Experts of a small language model: 8 picks a token, 458M tokens.
Below are experts of layer 5 (counted from 0) of a mixture-of-experts language model. Rows are named router (the router's row for the expert), up (a neuron's input weights, with its number) and show model dimensions 0-127. Each number is 500 + 50 x the weight over its row's rms, rounded and kept within 0 to 999. Numbers have three digits each.
After each expert's rows: a language model's description of what the expert responds to. This comes from a sample of Wikipedia text that the model never trained on.

# expert 29
router:608475412515533429605534445372369530558493605519479543574488503564418487480460484463453501442560533472515486493514443520478498548503543503493366566570482558496475450496542522587462569494534522452482494545563521468478426484415398458505500518487606471527484545538489377559527489517532487503423509539493490560512449565567454558529503524473514506546451446525527553578561510491435472464454
up1:505510513504472473539514484525515448514489528597436475576518523464522359489462589540413451535574532561426558459416506503478537577449446433527458560546593460503520544537531430588448470475526391525414479590511542525488486470502504468529568519540611550590530545525518378490545545470520458445555424564533500468612523532516473548544514478458465479425538447531492553474602493464522475550503
up2:509558404527549425518554500509527490561511585550522528576574512571506432520454520546459557481473502517554519513538419599424516499520393525467507540480466495506493523526555520610453478476489477467518533525452585471465504446592497476478478458470603568568562502567434393508545488541614443566467511485432455408571444473549549508490447464429484481360572403497523553525504494515448502531461
up3:432517588482567453518489496603431486534489469516436586416523512493543554480519430482554454527519518541511508505501458548441561477532517599459457502443438399459449549445405545527462533446517496462509588483400461525507393475383477503543509525520474493492476555525445474552450485500514617478474518455544598529492542530434429547549483562486426481466493532567584577497464501624471517551604
up4:500484564510431440574439454497411414513396476452491458476433503537501530519511581432402554486593444508462470497480424391488488557494464579469538579531511451536453499571506461572496544542439539479572430506539394528415535470478493529462459524434542448487514495483516410610478517508535501496535499441475512523501439468420491499620537473395568504449416552536557510533530471545442549566463
up5:596494528511400531440536498405459594498521556529455545470420508536526515429504462464529458444613518525563574539479517431547479480456642547558497341542434482494426514557555487538408519467484453441504460512444503491488508551470479487511429508474599509532478531453470335478512435451549473475471556434438460514523498486411512532467480463499466519491504489518447547578506502452466467508412
What it handles: Numbers in tables. Standalone numbers in table cells and stat lines, such as rankings, scores, minutes and counts, for example 46, 24, 85, 39.

# expert 18
router:535437411402564440460592533538443519506463541457400486488506508559433482545553479459534514564567508488498465519549522557446460517508457491525482537458385471515446403485567529652514452511616496537472528458588521500526457450490498421423508592481502461522488468532491460540450497575497579489544506484443523522549529494467493487463488511499475377484391441543427568598582477437502496555542
up2:504562521508557586478478528494441530489544521556449512482441499455434525511487506490478540447566529490508482493546474485476422541490495600482499554573464584473458498539487428577473553462486464452553567533656489485521459559472560523471466448529529572476431557564493485536538543506465612473466389412613481511553450569414482581468483569405499505432534448537423563487623566525535505542458
up3:455514429588502462457536611563507544482394560509479512504420473578492468511499547401433446426465497459563501454541479446401545508508479502528510538439438543439521540448481496548507475494531475390442440462529466398498420483552590507603537494516508445561493525502487541451485451519523476414392489481535472453526578488484479458483520549527444459479468428556455517515562475497373381454574
up4:555514383439535529456502413510402528530440530543444544531441485531470525487523451474483453523573515539510454565544526492484503458375488396562558499529476435503541508488423496443526476588532466546409495564527521537499480455575485559440520552453571618519436616496521423449464522538403466553485478439510406521488481488561477514552513502497485561431499477492489473656489516596539467452519
up5:452500526374585516478467490583473469480513518526450542480468466466541468464573497434505491458447482613554529531454465513489528632478525520484520486453504508514456561558625450537646515569532562441422498424499395436553515441447505513538479511511595530506514530479510463537573519489466548543385469439611529479452514535505480474553479569505469440486436501444574460497543580522509533591547
up6:483506542470496454536510573448484504456517546511526469629564465467501478584459472453517447573502475505478486466441508475470435478526501532520454606450340500456527485404431463555482410584514546484383567391581535500498513419506471444518541459492486538503540429491487517575474429517456619492487470467488560540522537581480507417453534544415456476446393523481487587440521531471466535515461
What it handles: Sentence ends, list items. Sentence-final periods and word-plus-period tokens, table pipes, and list dashes in infobox fields like Country, County, District.

# expert 49
router:505515469470481571511489533529508522561445528537467539412585435576421532465567503537489482506498488489526525523557467575502504572443518508447474489430474524431456486457613443569461546495682511481495525473537439507402453542462475469379591485535509533537359453539504468543405473548555457589482503445586490485466499511524421495535482565404507510482443530538491550488521498469457417488580
up0:510458511524517489527386399415527503489593563558508558514506438473498506464480572468592473537509502531544529532619439554553467517512492532396464464347492501424469521482579509574498494525533538489494555467515504550469587525459524420423506454506555558542399506521454520545416446574541420523510469465619461550551492502468425500487491491522522490521459544464434560400483592508518549557545
up1:485536414518516658423516518499452498492464546486576529513599475520433519489531487496521555552529459494407466535536555433496414516458467641530408491526509511547496547534571491545519485435584514494531532513522517484511504564530525528488399517473521499459433436556508407487491552534567477548415398513460386535549546457507430433571455484528519530610453454487482496547440403497476418484533
up2:484434547501511537561461496529416500447527497485550517460519495581496486521485456467528546528536473411535551523470451431503480491375444537459524450440523506491459467479502411433520515487551405439487608496534435492483441453490473507510395556534521483478372451582438401530419617479527511404474433469472425600415440567523431444548435512480535534505440471467520414561442518508466484452510
up3:522480473485505545474478498539478491505522546491498520513524490541436584543616470475397494480488593461518520505534567625484478589570473446448475424453460486377473502527500377501441467482508526431567454478502499462559485533545376434514504549518474532592554528552531467545482429580572456612575532481540544497457546501549451470480518468388483583450437492538533565523492596466442461486453
up4:543523476502479486395514597490497590504410572552414554482570478467509517467519533489557432506490478520448569549527499592606524481428590513527450438426454547471556445457522542617491578468604506576426521476499567552462553554424522496400553534460454505560461491528564591471490508536479495487489474476491488446408541482452531478379438533503475475554516460532454560463534594513482456515524
What it handles: Nouns after determiners. Common nouns after the, a or his that often take "of", such as way, result, son, role, part, number.

# expert 20
router:453491431563621414507479515445534513534534529527457502544562448561507415460575450427503490475615523518465553481472459562531499569446531489501449580537524479508465553482481506493504557567541505477466561479570435524471450475424492364381501542541568514486427436572558514505546526496552445480498467470537485457471566583539545501571464475342516529529517487526476609598504524470526495429461
up2:533551529539454489398601477450546587531495596484457578499578446470444503460540527474550428399542508554465454475515488527608533484329466491471424418516426543500430520515535474587475483493549499451421581486547529572468455546523424486471486460554515500526442445510571436576465430531492518442494424507513547486553493561488521557486521500474472478462425421518425481531542603523483479453488
up3:552535463451422499567479455473483524472479609467388518586613489513523480480562507478468416493625536537484432428561455498449467578418504446464434506482529546490477509440530474543499475535511493493387514580569407510522526385480534480627456476518510496533478482574543505558546475595498534521429573501514409533525547530458518482498446577476464514446458495580512521581481498592521528522440
up4:599544537515472398516479473504541540521453580460505509508516419534549471489530530476474419570484517486542453466563428570506491473458430471487481618466444476531483505547529505528517643564475493459487525565556503514440501468532507370507523500506588534460414462514504482526537419632491437457488370557537364464543564512532479512527543515492466460472440472579515503577479531583409481508458
up5:621494473448516462468523432503480554441509600441470570536508454537523556482622373496395461496574527561539477572514495556528481510427451500487524479543410563470475548448578379494408474522583497429447499587546517536462476573460501461499474445520526543496474518470461533516515479513526597470504497494529451587502570486464421532528456497413429444486488467560529496479473613412449492524471
up6:426510500478456469475476549440532475614459566490523480520591461536483509472539455446525433543547562455442571486577462548549554555461464525415426497535402426474477480455543434533530471614496455472509563545559503484528465432470492426534483513452539515469463420531526431519573517627489571474529455499422486521573577521489501396429535484454470570407442527462562508545494602536505442425534
What it handles: Closing parentheses, quotes. Closing parentheses and quotation marks ending glosses, disambiguations or years, often in lists and tables, such as (cricketer), (punches).

# expert 7
router:494564417488517560482453443523536541571519572484542501490572479497511498478594367505555456557579546463533496532504440525466479515489468532500462481440482491537530414440563437496518602510622444463461516645515445485412463537433417471505534512487555400462515460523559405543501465485450465518527521560559469458513586570552457528479421542517430484543475588548519496506567570528463482404472
up0:572569455409537532494564396483448523525467541478528526500507507465468508422520480394544429440588457536484469507563504376469538518540443570392520415493496530445469552582456525515586500544501459533443549498554526467581505507375526492446499438564523458450487445522588582525502485459598550497525469580536409520498559522471529536481436517506499487501445524557545496545524617499411471436513
up1:536462503483533504490510470415462601490518570374459568501492530573498516355511541492517472455583466572452436466517550478403483537479566461493480438503409547473446564501523520533456533535474578571471637472603490467429512502473427472472541378539507501588447498596527474590572501534512479473572525491574426571511483533457524498486530550450474490462503529481500496517578530531488407515470
up2:543544445525517519460584464481549521564515585500477609524487381516478475395530582427497509420501485505413506461550489557509469583533514522412441457504502544517476584517490408495571501506529553385553528551519494430586462454481502419477506467515523523491478582445538476638550499461463470485564428558489489552582536446539494481494504458503473466495440521529603550601488532476488419543590
up3:542464511577641504537495454484511522469543520517477616497540544517449504449469508472422472419630566527496417427439601553496525610543483519487504549481483544511451563538463523487466494484561453517449588534547489455531436527507519457518516548476571439524470377515525411537565479490538549556500440454522519534566558547453475456532506513505405452468475509562468464549524632505492426431587
up4:556545422376467548501597477461439504532515590452509543510520529502535532496542521477402468462476483544455460472469443549501393574507541432422480482434495556527485492479589488579515481549479500472489584520627506496501506493523481445388485541547488512488356489533585458585519509578462540496468464504481395589572544496395463531569538527441488471482546517587466543559474472454547517511549
What it handles: Predicate words after copula. Participles, adjectives and nouns after was, is, be or a, such as caused, determined, able, known, report, composer.

# expert 21
router:602475472402543576509585490491451504605521518388434496481531477642448485517477476460474531528566586524516435471570456486487555510536461508422461499524438459424508518531559530543534489535611515527479570534607474395451443504492492441504579532466519364488493536506536476529490488561514540482533431500477494452532491477442527522529559526445512412518411510570509551616458490451487437486555
up2:538458485412548404499535536533417481445575491456569437539551555502495449498556511491472477486484474505545462482557517493489488512514500476445501535578436497541453407450497554478582475464486481435416574517521578399461455462508488471579551483499495496536515560552499562396390498567516518496578494538485530447572591368441410501571500581413583504521549567496506522545496482436614505568517
up3:509499502530542530508590456478508548515408566522553537497504458484446461524551482505623493483507529484460448522493444453512488599465461545472458487578540410490445471569543583518424426534565527490484566491508540556451495472475498499593462472430534469435523474525485490524457513501456534466564523500413602478482624515600502430489482409493468494445485587537573478635558520602493628449552
up4:450569490449539471505431504518484556511483507518460490433549395537480459508540481422514493529427434536583428459515543469529518456502513533508490558470465496456499574554493468511543489554516589482478601556662448354497491513537566486601497485490518417399567453526563527497621467473567499571507464438507440503452505436490510530539571558415487549577530515510493516436535576535566450436485
up5:557476448490505525395520510499501495569595479508522514559535539477563471584533427570598486495480552411524541505404582569514612540511515553580575544566465474440543568487471501513469480530547474462518533565456452487527560485548478408470536451493579532529497474594540416502493491464496490530454572531550473505536524491430480496553506419395479493538464536415567549465536611482549358542475
up6:503513463585469597503534501469485479525415475518536575534502405509424498498606471442455505539498452507482370474477535403527465528415570513412491412500456497441475429464414556513543594464423530469554513577491447585527522467543508450459529475551458391484450526479427526545487479458538490512440549487451492571400474434628602552494515560541505556503529516455536539524535456531555513511490
What it handles: Sentence-final periods. Periods, often fused with a word ending, that close a sentence or list item before a line break or new sentence, such as ates., ia., ".

# expert 34
router:506495513528455542571444464496516629566497588471470494410465399558500459433537502494575503499524537560475465437573541465550485484499496492473460570454365583538408435616490437474464486535421512566461544487465449501558461456512455478476520515532561503529458427518595478483480480492401472512524430607494522477568516498402509506475452579489518458489411570464496477553447603552557480458513
up1:504493413492584471489567472502455558465434590464515590498547500607526591471513501449482488506544538595509572437496525600514609523535526482414406417516562491513491489440521516625442572559541411481406579564593460455432474460435484499455530501516520414496471514523545456520566531547445559557504464451511456510571467453504471543497538485460519551489474564546503491505548566423455456494555
up2:530462469429545495485484483491436599586488578495407573491508487528492569517563501406440488563567511535558464423524551586424550506483440460462504475449416540501549559513505522549517522597559467450454561519587398409452513511387563475484522424462556474547503543513539483533516515558510546473519486491535455519555580573465475534512528538415452447448426602588535535525563530450507477506587
up3:494591497448538539563551504448475545571504518442580566509558468534525434451467560558425416545561553593461562395521504536466538483462520504445533520453426501451526620460453413540556494553525479448400548579567445538497573496463483385530462502578502444544523537580558490489536444542470457512548483479469499515545481511547464457566496507430408498498498593597523556492485540505423430530499
up4:534524447434553554459548435543465568566551568437455569552558450533454485518440545433443456468565547558461542514559547546526558544433546426451442421541470487481437575434468467548438568541576443444534567538567469450424466519432458449484565448455521456535455549568534536532545443470544558537443445466535441478467585545534528456541560524464465469453453468566535550575588444454457456478541
up5:531546483425481505556542468510482562551486548516513503512547459556418606479424507504538505485556534528510464490493476570386582558545455462471398579412404529505503554417498515598540549526558516503527584498554491386508544484470478480478528508517442513534488480546491447543540465472490572553501439532517456608581573543436424507463600455449471477438446458600571580578551525480512490435528
What it handles: Proper-name first syllables. Capitalized opening pieces of personal names and place names, often non-English, such as Kong-phop, Sh-ikimate, Sri Lank-a, Ste-ffen.

# expert 2
router:571450412431589438468641562529567546540499508405404483459486443571450501507494498422535519579589566530505467443472472491458485607459441519489480495541460483536488467446646550629500505513557534485481540530587474505435432437479523488421520564445472477466474541502509482504464508505475470457502442481521482461532499512407531494496556539465495412471452489613491517611570494462509469523521
up2:522602537525465497532538533457476650531556580492490554493500484509567554473477510429501457516541611521511387380500582487500461528541532465539433517513465527502508435523559415479465525512561437440512599421549577545493512493398470507545560447609540464506520494548528401540515420437494514555454549545494432498500548589518465596449477465497516524441472521583539505502518524493443428456448
up3:515579505536505594567503484480512556583531546543496476526593469543453487435530449503441439566561489528428468529522428586406492523518497508500426570472468484483466415509512395533518560600556496452414576504576477596496437406474461432448608498479497488533502532560515403496560447559459612544511463472549470526572508517445554524499585513542537522480507470544568442464565466504430527564494
up4:504517413395478508529438421518504549539553557512485609532507399459478440503532526512457464467520597411395424432501573583526502472493538438510412495487418413544544487535452526525371560462550467391430603479474486417482418442440431488514454524573554469553491432508552478559454451498462563549502472472554518481575545522475522501547547534529548489464455533540517459519525490466489458528510
up5:530573427511526517535506513504488599534456610482551566549512452493464500505564512520506467509533532426473489446479376556458623453459513490445456421502506535420463592373564426560494519574529436372463557491553426523472549471451463427527481434446519530465466500552549451577441502569423516501503459492563436512538561551482494551509499541525508443417446471503535507558457515423453507471578
up6:528611545555430564562536504502464531553487590493508533540521492457464495437599544548475446456594467522543600435595424590474503464401494435583452550493414477483499522526473543636521594539490473476528565496493458422455449418443489525534504491508589480488514483501495433544495477492438557560436504535570489507546495501467577479547528484491554477572449530510475519551514451408449440393524
What it handles: Sentence-final periods. Periods and word pieces ending in a period at sentence end, plus closing table pipes and heading marks, such as season., ion., ).

# expert 44
router:499474523456514428531541410508400517539387535489511560490504545513459500439488499420462519439495566508501487493555498491456551493485461451480431482544451478409506557481438411517462501518506542469458537535525495488454454404335471432474535536505531400483481438520566395604442508574465588493473526489526477527485568535466489546462602528453459498537417492543611553542428598549440508496562
up0:456487539496450517555579539414437549501436493499521521457471496480425390543475477467445514443497643525457560494455595482516725493441558557524376585565502525461521523493443566521546543485559424478468568475501465507476472488512499459497497511473478533424401497568466466492545509520466474453442514454463489481579521497486451543495535451527514398537462529540558564512414503511502471452529
up1:451435514482498539529481488469535555520474480542486517536542523495541466512523440483533526449477628461569515478540586454439418452488493485460441498563606427608517472394532472508456455510500539479492591547440514510514506451459561448439484398528601381559469550520452462542492539527479577483449407523580418578581490516486487450555489544512549445544465539378484514510494449495413499533604
up2:574501491479539438502576439547470542458467510578383547591479632603523430478468476522506493514466570530471442481458482505542521567519523488436492514501505606490496507510452518521445596375562482577507514503535481542483515497485429516456479501466546449532493419609548423542472410580478569591497543537480478436521467508578458560533505515538469485461612557522588466466475594516487465441543
up3:539578586489531556549506423529510541482469622493587476589550486467526427429494477399499517538527469583479542507511584506492505388505534483516510472565584532462481506517470422506449518546507520434478513449562494482411427484447548434534452563541520496535505537602517534577519525503527483500410455356536474523470470472446557556410563516431478492600476446540455501528545555561451592503450
up4:547431506493572440543484464524512429467486579540407551437531564494469447467547492451488498402539485472460489558512534556475550534471530450502444547400458606497380564495468470438486471510523465524401515499509600495440480453443432492482484531544445382464541493529503528512453525545427500547494473540466340521415459534529495490515523581450550448439528459503484487511515504618444526598588
What it handles: Years and number pieces. Leading digits of years and larger numbers after in, on or pipes, such as 15 in 1552, 18 in 1802-1819, 9,810.

# expert 1
router:426548518497452534593413492472491587537447596479404447469525452633495449490579488484544503552523588517475499451527499502491527510455499488507489553427439603517439458571567536516533583564508476517470577596453493551525412414521465519444572504465557503497478532497517464518395524463445502509512497567503506503519515463435456516410512501516394397503370531468496493564521530570546495408508
up0:507508398436528499491623515434489528534406496479492500472473479571479465516562623468475485486557566500492528459494527658473534510472493446525416535511475462514420523465534448585515462565523467379481507546594496486461458440446392430487526552488517532549442568529500365552515505528422502536492499572516521547496563595587492472508536453527505450508471462498512577584547520432468473551551
up1:573505433436570502519568466416586484510506622551389546567479514553503459459564544452456544529566559492437494482531568513444532505440440500521477471514436459518530563429486451490505617588615474465509544614581439525522511501498439491450525512506519472560549547526521445532510533548512497495486467434541425476599551497568440578525479545448425477524501452566519529584558501450422435507462
up2:564465470505507535548596541506482592528449627524487559438565447463493528524553502475469546521570566492465508451585580525526509624483499433524430456541453487532530523520473490563427455508624444454482554478581527438421447487470536472499524476580480434548520474472467459528571556553466506548508515485451412451506557508412478504602548485464486506526462474582534489575550534556478387581585
up3:493533429426545494472490434423487582547380537478477534607543482524507565589531448556527412543577578552506547456428559516527513535470450517537438435503484552549501550483509476527534509527580480501469525492522462514483564483559467479511558544462452478495490431461592498570564461570479503471494444429537551585514621487440489478542431460501507494490427600619458569566536597456438440476519
up4:512533564419512486497563412535460552602403507476447565519536428501460491507551449489480487587617513537473431414487454526533592500546525490455430478480462490479546529526541386537471566563558502379507514499546518433445508467542465486428543547549578414554479524559569519587507528514479505494522551479510390515600600414552492393554493508503523553493490527555490481496476524471440488571524
What it handles: Capitalized word openings. First pieces of capitalized names and words, often after "the" or "of", such as Goth(a), Maced(onia), Histor(ian), Independ(ents).

# expert 5
router:443471486483468559539487579483530532524515542550472498482551445493468499548550482503523399575552564604527489495612458525459512562421516485509440438450476535497520463409482490613508614541554458484455538482509368558456533445445456533471621492427566406493449450524536514494592481470499513605448497488526472596503536530507485557431540515554458553449413527475499600497529552549518455464451
up0:475507499565531549495572446514426477462545513436533487561504537479495441563503476452542541563542562567480481422533507450446541553455427501458563562443517503558478421479553495559536526450584463456555542500538472617498478431440496515493493531420551483542471477365523461554537429593556619511453454498547434495477636570515577493531470472417484516455535427461606527475457590518503467497530
up1:548535504391516530412531483501492548438465624414513511518502430492535469514458502519514507506538469520440446548557410496474460546424526487501435511489455552511532495545560441429590510447533497570482515496474520503417475455489543490472537394495581519423517405556522512540617493551559549508409457434521385546429487435530466596461484549552451544467478446495531585504442474412380492495516
up2:566502562501532555504517440506430474514589549600528520441499405424447558558478504451495478463606471520568441394530413502511538481499502487534480556480477534587507513545405398548540516525444616445417566523504538496382603482468567463481511474392527473535504475487463481561448458504521513553549463471518428478531612528497517593515581468540548513425503452562534440489510549493498525465509
up3:611526478469544469470474549503515524552506563465461522511523437537447463425497484537423454555521517604449503619580584501484549541540563470643518528485499597492414513482574502533525457504504408429489543474477501450490601506448462582557525455489537582529444448509547486460554504566555574505478507525547415415504453517565496568441460464562411492437550494462476499541566471429441450445499
up4:625473519508425583545493494497346511438511525568497574462442446482520525430490416530532455458538492531446496499453439579437494548421543507532485517561431547532426522529449518574497605504522504452495475497544573511430522464326523443424547446457539520505517447472456499524462586460484501555488511409468481569550518528498538566396521480517503411432415489533487471543481468516496484544540
What it handles: Attributive adjectives. Adjectives right after an article or preposition that modify a following noun, such as new, high, continuous, national, former.

# expert 32
router:480483459500545464478597507484464510480549552547537480504537441490440474499604539448524436431579554468520517452498438503481497604464504449516437541602464471506415576416502467577556517538500428491505581470601481489484411458423489395511568483485521450521467450537594479503498453482568461478539462441492513512516566525595528455562499454364413504508490443491453530612460562421444522497437
up2:597480471513441495491483480505472552513482513477568470539551516506533463528515434468509553396550522446534479544465517489568494622465440441492394518544445538450596474461496642489498564507479492511411526556547500531491490415454540565516506541501457521513457466595592568446611464517530544466558515391537494492520524552545435490537513465460397467457461501534496385552469435574576519601479
up3:526508397514495549472525521465468640497400522438429479398515464446501484440516563408551510521587498392436551463492578515569468617541488588467513465442496477451506596599454547513436549511498521490497456487565447470506508500417500487510412513532471466418434533593544526545495442470594474471555505466555471494469499491494469456489456497404565490584529467486460513570578517548479515498433
up4:368472497566548404600437482456435546433481502527454576468522449542576433533568526501484480505555452532467457423452475540481552416386461424515461480472582448534494580470520428520462390552512527503454552570576574565509479523467455419586597533472501487507491511591541441510525478479572449485482462529518486536461502516544450492581478421477541550568516507577465523606519513484494479493473
up5:529484426449531519477469488453511542510489588480568490438522457542389459396507483452510449520478510529467430560464503465481521533607514606529423527543447462546413464523548541556480554507544481477493570499485541506506437496449455515437548429460496492479358406476507540445463444560584475441497542438448437510450489566519453487544504568457424477460540467363375486559524525506500465429578
up6:582481529402486532468458422535450456532466507436536506508600511539490433496593463553480607458567563418498429507533422484442476543418481547488594556493535463433491424487517374560577542534488511452467543455540459495508464428518451519499544453556494451412461448553499494513474511597521523518500503492430448539491557510551505494539550495460490515392554414535455523579519624580543565520463
What it handles: Parentheses in tables, dates. Closing parentheses after numbers, years or units, and small numbers in sports or statistics tables, such as (1966), (8–5), 712 ft).

# expert 60
router:531532498475498485624419453497504563550468584480445435471486439567487456411546440534520504546547503540428563420520534491548529493459549485526484578530374600536379489631538471482459517550489545539411571537498493518508410472482430473523570585506541548534492455504580503510510530492475541540513460550517479458534515466465519460417418494505441510504375520502567477546518589546541513462592
up0:537475455500515546451538516439481580585511554459475500490592511623484490460564584466479471505590520490469454507567489555442442535473529401438448570440419592502567586440579511578564494516533455433468542471588531477450561430508543427424534453491575478497517458524510409487541489491498584470466441489506419478542538558528413456542550504409480481461491462568478573537464498408489443508491
up1:555523412478532514483505503461475564584490518432460554474430432522384542500496472445469429471595511525543482458543392519485501545574425475457489534505401544462505550445522521514514509590577490479406539463590446477421513455461511426421525451449567414545493431551580472548522442607502509570453426532574489548501537532472444449532537551489543437517437538587479556560524519458428467520510
up2:553532427435554438474534498499454572551572530505481561600531522546541532437521519428428449550551559505514466438508549581510490562476488453512431496500478435426438480461576545517530518572560480460456556565542454423470495479468527504443481487494513431614452506569455420518560416547561520581468527459558410525450581557557539471531544550459403479481467496561517553621530519460405480439519
up3:557421504558454520538511542438485569562469607474523573581530502478511545496528564526571479550527528521530413516561491587471521560508393464520503468557469535485552493528555584513491501605533424444432547474567519420453467503490551500498480492466468418436467441547465444576597486590405515480425423522558410517460563473522494481549468556490485524456399476617529512543522532455437464560457
up4:517513440441498435541615409460532531585463506462505510568513444531441567457523558469461497551558503494419459456504535566482533550475481492471460483512443456472447479446516466486416528466583448394430538466454523477512535543488539417523612461424448356439531545592556442577518534535483530505421452544501492492472558562526520536496520415461521571480558490543505528533632539462490485462602
What it handles: Name-initial capitals. Capitalized first pieces of personal names, places and teams in lists and tables, e.g. Har, Mar, Car, Peter, New York.

# expert 11
router:567558432512452554537437460517532509538455591514500458523476418561568483473492523480579572559514540505474523444587501463470577493505454534455444580501389632498412442587514536527569574560465441485436530523480470531515441406496525424440514517484569570494558483538536478498457489496488512502523460526565498451575547495436429453460478571490421527428362571470535524520491509579513485407488
up0:464518480426563498496525481441454455504452565475541512556513467487463503438526425472514454452650457580515432480528441556470533551446424488428416538579415527448555510555573445528468543521525468376475595513514554511445487522425417495510577431480606553533421496495502482442511535538459514488517597501465474507536486573508540379522534466408430560490509436526558520565535514423528522500485
up1:553593481380514616536492529550454523628498512513483565593538472624469572444477576478483462504511597489501504491563464516431530553417542541489533485532477579503525535461529537478516534558545446430442509513580493503371544541451510416540445496471441571516483448521523483546547499512465514550574462475503449521538583503521452471551517635421460503515473525443511553528535537429444448457469
up2:549431467482593443477526525478512635494432538460425553502520455520560397483551433480463471489516450454502487519495555520474443501421442467555466525473492533560531522481565451560547546492586463505415529483541477431474450500508426410438497525498483488590468511551590527558486519590462496489481390501532416512520675507448471456533558483475496531460470504518455610603542568442550476468476
up3:477524479498574490439611553454475569629508561514537452580577486594473515467560526453536475432572483585470484466597474517468588523449524453566441588488492584435539480465542582485498511552499506409453546504604535465414458479520439453462487547470497476633460459532536435584500490550518500475507547438513521577462503512467440481469486456415482430552437497457529478471552431494449452521476
up4:551535461465548483506492512441500559542471582448420484489561487478483372507487543447527426518634499544427538404465547551496512536452508495505539468521418446499551559412451517549501501550519512472482474535560488442502492437409544440492516542478552448597432449537543443536503436587463632551478464458483468573552555613471503509607527438502564475512461438593460562535557513440493489482516
What it handles: Name-initial capital fragments. Word-initial capitalized pieces starting proper names, mostly personal surnames or given names, such as Met(acritic), Kh(oyski), Gill(on), Bh(imreddy).

# expert 62
router:482490482467533498594443506477504594532422605515423428436502446566485442404581432452594513477536481547488487443555511477552526497466486518458499552456422557516419462597491462453487492525474483559432561545497503564551420485532496455521546543497650565529495428490527467469455464498489522452517438586506510473598545476426476516447441488476442405523387530510497475545513548567542501413560
up0:539482383486556533495554502498450526554536529457432525440526549584486564435517496408430526525599542499537426481493588554517517536489533489460486509641401493502538510439487524603518435608493449486466531512571470412405554520455452372559605488453443485499499451448522428536529439470430554482497463437548455467466556511457473545518514557492459483459544517536474528583550545523538463544530
up1:469475480465428466418583541440436587540458555433480544528558424540576587532541530463559469505589511561526435413565522553467505609442516554421474496517434529554493531473550535502501534561573461431414585486501525466417495410485497442521446434430521416464490523576488470534582412493462496535547478551577477545489574528464505480564549502471411487480465488514502465539564594499443462481464
up2:490533524501555483471476501414489518562414527439547545585443479607481570541487544474496466539536451558530407424538474569485494548508466420435399479642509570465433520459546596485536579500540527510499513559504592412461485483464471524461514416504543444473517500589558556546508456523484479435420406490541453578569467502505510552492516506390460492409487498518537553581468493441469450448513
up3:531470426513505581489598490433568473571436542509510581583475427540548453423451518429573467534577576386445503441559447475533551507491435514453479539532475520509495492442553605525521509604486513444436522522548495462467515512474500492502536484544553477456414451598506473452588486598506535579469474534494466617464531494524483548557487489424601513470505504535465520577515538382451456558503
up4:543463443400446519545605483467403480582464507481489523516496488508472559500409582484453488545560493482469383464489521502481510507493474461445450508564523494520511591470556390565547453602490454450479571567543608461464470453491481479457605526490483445480488543550516490462502471554413548459438502440596412527502597552483431480522539545451438452436497569556506510585494466493442529576576
What it handles: Name-initial pieces. Capitalized first pieces of personal and place names, often after in or of, such as Mon of Monica, San, New York, Ethiop.

# expert 58
router:524485506515447518524449534430580645573492601487469458427487495545512582469524438432580514552534531598494449497554532567433532448455410426477469470574460553504534482510487513498439558541521480492501575542504549458546447453530508463465531357507598508452480462514498493484442431509489536464442536553502435484490551476452406527456471549482470425501374399522485569535501530581502451436538
up0:540550464549515527457508443516509489586467555494490539519539505527501455402464496474556422444593519511534522513537533498507492610473508467520505506636490581479450535464494539497487487511503435485435559465604424482437557496358470557521524522455529571501371490595541412469560499500555529472426497468525411530557456482540551567516477473516478525557509459509522535515636528366449424544507
up1:505548478476538471549591548387518514543458492425487565525523445572468494484484616489506480456516493584624511474593477526492514546503461578529402545588462515446491409540460490559526534641473469458520430530547459419527556498455525496603512577536506419519521446582552433472497463440498563519541472503561471519583551544541433457521444542542471476478465509584468508596551497511424511507481
up2:553429472526423452495503544478445617565451530470507568492478494471421537487543462502512519557522487564522549549491512509408527477516523432490450504621548505490544405476486521539445442540546496512413551531509458455449539486480466557491600474521491481430452376454545494418518511530480594456487516534500419604501533513482427516419494560545421447528423529474382619603564451516473484535485
up3:524453501526498496417570546451446585616460594552489564511496556494533508486571547444422464567547473463474455564434468539511485537559479479533467528582389529474506480479485481485493533457582503496490488497528564616488520506485430528453575449586501505428508525509525412552517516618434527423471504579499353487487561564484425552455428479590445537487510509435517582485472531444470496440529
up4:565506552540519458471418492434522541546456531459432570514536467454522550515490510415540491471501499489420539555608470544404485443496491479586412531576456511469530506496503487595427499584480495471488516452557481436578610477544463557443549542592499464569528516488527491566530564510468542490469567550488419516552545541497406550390500500526534412512433480572495494591445457531460513454363
What it handles: Age brackets, name fragments. Opening brackets such as (age, (aged, (born in biographical fields, plus capitalized fragments of surnames and taxon names, such as Salv, Vall, H.

# expert 33
router:523559400527504529527482420486420492536569557453470570494512566479511401455458518532459469521495475542450449456561451508512478539497453491401442456483435494470500545529556416647414459518504558534473476554557478481463555455462500498494517492454542480516539554555587323570499451543426529579371491465562482530488454505442503593487494535451526447505480453545471628523523512541512456488496
up0:458553447454554554530575415506549524510432490447533525537503532485487550538465520486496492508513412480524461448510546483500600517549418456554470488383456465431505475541466440488618471439578469497425451463486511460513482408521429443543541527475483499418477411560452479550454513589553504583378571469507543428491548540433440530518533520363555502557530602560535523543497482496495465418547
up1:534542467494529461481444454492514494560491492442445473569534500535457435476500583582570466420509430473437341526647526489487473465408536481470518477613480542553482556467491499445482476483531470413485470476531460482529507547502465436526581499592526470483519566424589417432485459509481529451448484385496499549527481554511452509519450468518441478433429476531409464555621467451537422487502
up2:488527456434477479515405463427571517504621532434611487564519452451566495485518470554433516488652493508431475549584496588479491468495520507424552557596506512478535520530487387553528441485456546516434505474527507498457551471498506409327556483466505467533543460486535469450550450483488579491423451477507478502503479543546454544507505542403523600410448445508570531499498451485490496526489
up3:460475599481509543464540433518402489586379598490511547485497468490462542499544476547480459478532464558389541512593435456561464507519444444588531512546506516508541541456576344528522580502485457547476484551609488526528466608542546475469471511578457540537525498486510521567579455501506596467498485425529555447502541513575520497502551536421562474494445554548489564547567489508429578496476
up4:569441596453534539539526479562377505507540493483480427583515497558536523493565579436527453477513449546466339487510520458536448543508480560478546480438480488412594595532466426548476538554446460570469479485475507530491524544379487467471469476525527466579456420610560447550554382513530568483438495517506465515554545560491493508525478588470466533480430458461510519593488508466569469514476
What it handles: Infobox dashes and numbers. Line-start dashes in album or taxonomy infoboxes, especially before Producer: or Order:, plus numbers in stats and coordinates like 78', 1990.